From a checkpoint of a small mixture-of-experts model trained on Wikipedia: 64 SwiGLU neurons an expert, 6 picks a token.
Below are experts of layer 3 (counted from 0) of a mixture-of-experts language model. Rows are named down (a neuron's output weights, with its number) and show model dimensions 128-255. Each number is 50 + 12 x the weight over its row's rms, rounded and kept within 0 to 99.
Before each expert's rows: "raises" lists some tokens whose logits its average output raises strongly, later layers aside. This comes from a sample of Wikipedia text that the model never trained on.

# expert 1
raises: " of", ",", " in", ".", " and", " by"
down0:50 59 51 29 48 53 63 56 30 44 68 50 39 19 54 55 51 55 26 66 48 29 38 53 67 37 58 25 57 47 44 54 44 36 67 59 48 52 39 47 41 49 48 70 43 53 47 59 65 48 33 31 52 42 44 58 51 58 69 48 56 77 49 49 36 59 73 42 35 56 58 45 51 66 47 33 43 31 54 66 54 71 33 55 62 60 37 47 61 56 67 65 53 69 51 59 33 23 59 45 69 64 40 56 39 34 74 52 60 54 43 35 44 57 42 55 51 24 38 69 52 55 42 66 80 54 71 38

# expert 19
raises: ",", " and", " of", " to", " ", " in"
down0:70 52 66 67 31 55 43 32 46 22 46 33 60 64 37 40 51 57 61 67 28 49 46 46 33 50 63 48 51 36 63 52 74 57 47 25 56 51 54 50 68 36 56 39 55 53 40 57 46 42 72 34 53 55 58 35 45 54 49 52 50 56 70 50 52 40 51 55 56 62 40 39 52 29 42 27 33 46 64 37 42 47 65 28 36 47 66 47 46 44 42 64 38 53 54 52 58 45 44 48 54 46 46 61 61 30 66 58 37 52 60 68 66 31 49 64 52 75 34 72 66 60 57 47 36 23 81 50

# expert 15
raises: ",", " of", " and", ":", "ad", " ("
down0:73 25 43 52 56 60 46 54 62 37 39 52 57 49 46 62 60 61 52 44 32 49 64 58 51 40 73 60 66 48 51 73 33 61 55 60 51 46 38 48 35 69 48 77 34 61 39 27 47 38 37 34 47 45 77 30 52 56 50 49 48 40 52 39 44 55 36 32 50 39 36 52 37 42 38 23 46 52 49 56 54 36 45 67 49 35 55 67 56 77 39 72 56 42 59 77 41 22 58 41 46 57 40 46 56 37 62 69 51 55 49 45 37 29 50 47 42 39 47 68 52 55 41 50 49 66 46 26

# expert 14
raises: ",", ".", " ", " in", "-", " and"
down0:26 47 57 29 68 71 44 50 33 65 49 51 51 51 44 43 70 46 44 39 66 49 41 51 48 63 47 75 57 48 34 38 40 36 64 51 65 31 55 56 38 49 52 68 60 46 37 41 66 70 48 55 55 43 31 60 46 40 71 34 40 65 20 28 35 43 59 56 48 32 53 60 70 60 71 45 49 51 51 41 50 57 39 48 44 52 61 54 49 34 47 56 46 60 52 47 50 64 61 45 52 60 40 50 44 56 51 76 46 50 54 38 47 62 41 36 50 16 69 41 39 41 56 51 58 46 50 61

# expert 16
raises: "o", "i", "a", " of", ",", "an"
down0:24 43 62 39 70 52 60 63 59 41 43 41 35 58 47 47 57 51 41 46 51 29 57 52 28 29 23 58 61 78 48 43 45 31 49 61 50 52 35 50 47 62 53 67 46 54 49 59 40 66 36 42 62 40 49 32 54 63 51 59 63 65 60 42 75 46 57 55 46 55 48 41 51 50 62 58 59 53 54 58 66 44 58 29 56 25 44 55 37 56 50 34 53 42 58 79 46 60 43 40 63 75 36 39 47 60 39 63 21 64 42 47 56 78 22 60 59 43 70 47 39 38 47 42 37 52 52 60

# expert 17
raises: "an", "e", "ly", "on", "as", "ic"
down0:58 45 33 41 54 50 61 32 26 54 16 45 61 41 60 52 75 67 50 69 63 55 28 59 59 56 47 55 35 35 38 74 37 38 52 46 56 59 24 45 34 41 55 34 34 55 49 45 50 56 44 62 46 39 37 42 61 36 32 48 50 42 39 19 47 81 65 47 51 55 52 42 60 64 42 37 55 59 79 72 62 61 45 42 33 47 48 55 51 47 47 45 41 59 54 57 38 30 49 58 41 57 50 41 56 47 56 53 38 54 24 55 40 48 61 47 32 43 38 46 32 59 54 74 52 63 46 58

# expert 39
raises: ",", ".", " and", " in", ":", " ("
down0:35 36 55 53 62 77 58 46 48 28 50 47 71 41 53 42 46 58 63 44 61 49 52 45 50 53 48 31 40 64 55 53 45 52 49 32 49 80 79 41 54 59 49 54 41 65 33 44 41 52 44 49 47 28 57 42 63 37 37 58 41 36 61 56 55 54 46 51 50 47 54 29 26 29 31 64 45 45 49 31 40 26 47 58 75 37 41 63 34 72 45 28 43 67 59 45 44 59 66 62 18 14 64 46 67 42 72 25 42 55 44 51 49 24 61 45 50 62 48 56 49 52 45 38 62 54 73 47

# expert 28
raises: " of", "\n", "ing"
down0:49 67 41 63 21 39 24 47 47 32 42 44 58 38 51 44 41 28 64 52 32 55 66 39 37 43 53 49 40 56 60 54 50 40 45 36 38 33 65 38 63 48 52 40 33 44 59 47 56 51 40 44 49 41 44 74 55 37 24 43 31 54 54 78 50 55 47 51 48 57 54 61 40 57 51 55 36 62 59 28 48 35 78 63 53 64 46 54 53 48 43 47 33 34 51 35 60 70 47 73 42 55 50 56 59 52 50 34 88 49 68 64 53 45 26 47 51 59 38 65 57 46 56 42 47 50 41 49

# expert 36
raises: ",", "i", "in", "s", "an", "h"
down0:35 55 52 46 58 68 52 48 45 58 39 55 36 34 72 70 55 44 31 30 46 27 38 69 50 42 67 58 68 50 54 41 42 69 55 61 52 51 30 70 49 68 51 47 63 51 36 58 41 46 48 55 58 46 38 50 36 77 70 46 43 34 53 28 64 53 60 60 24 55 65 43 56 51 51 46 61 46 43 86 46 55 33 63 47 54 54 66 44 48 39 46 67 50 61 48 47 30 49 46 57 56 62 29 47 56 59 64 33 38 46 44 49 63 51 35 56 58 61 43 42 44 47 87 56 64 33 50

# expert 37
raises: ",", " in", " and", " of", "a", " with"
down0:51 62 68 81 54 67 42 60 58 56 56 48 51 42 50 45 59 49 58 70 37 43 31 26 39 30 51 34 36 44 50 44 48 53 54 27 41 42 68 77 38 48 54 46 39 32 48 42 57 45 48 55 69 35 53 49 44 57 56 60 60 56 52 62 41 31 50 48 62 24 50 77 46 45 49 56 53 73 27 36 66 62 62 69 65 55 59 60 32 56 63 49 35 42 37 61 56 50 79 39 43 47 38 43 63 65 67 43 74 49 63 58 46 56 62 33 42 52 61 59 51 49 53 64 58 61 43 52

# expert 30
raises: ",", " in", ".", "-", " (", " and"
down0:26 54 25 37 66 48 59 59 46 61 54 29 38 52 62 63 70 38 42 46 51 45 52 59 62 38 59 61 46 53 49 46 33 45 48 64 52 54 27 56 52 35 52 79 59 57 55 52 48 43 29 49 42 61 65 34 45 69 62 44 56 45 33 35 54 57 49 42 70 64 50 53 62 60 55 34 72 52 39 69 56 53 40 51 60 35 56 53 56 45 43 53 56 59 40 67 42 38 51 31 48 56 48 42 19 62 46 78 29 29 42 47 61 67 56 49 52 35 55 47 34 29 47 45 48 47 38 48

# expert 26
raises: ",", "on", " and", "an", "er", " in"
down0:49 46 56 60 48 49 70 48 59 48 49 52 40 62 30 53 53 45 41 50 23 50 49 46 57 53 42 52 55 45 46 42 74 51 43 65 75 71 51 67 57 35 43 82 46 77 59 47 56 48 45 38 50 45 52 68 64 45 72 62 44 52 45 54 35 45 46 36 58 47 43 43 34 58 46 51 47 31 54 41 45 47 25 39 62 54 54 59 51 68 63 59 36 46 54 65 55 47 45 48 58 43 58 33 71 32 55 61 53 51 38 05 45 63 53 63 43 42 45 50 46 47 25 41 57 82 47 42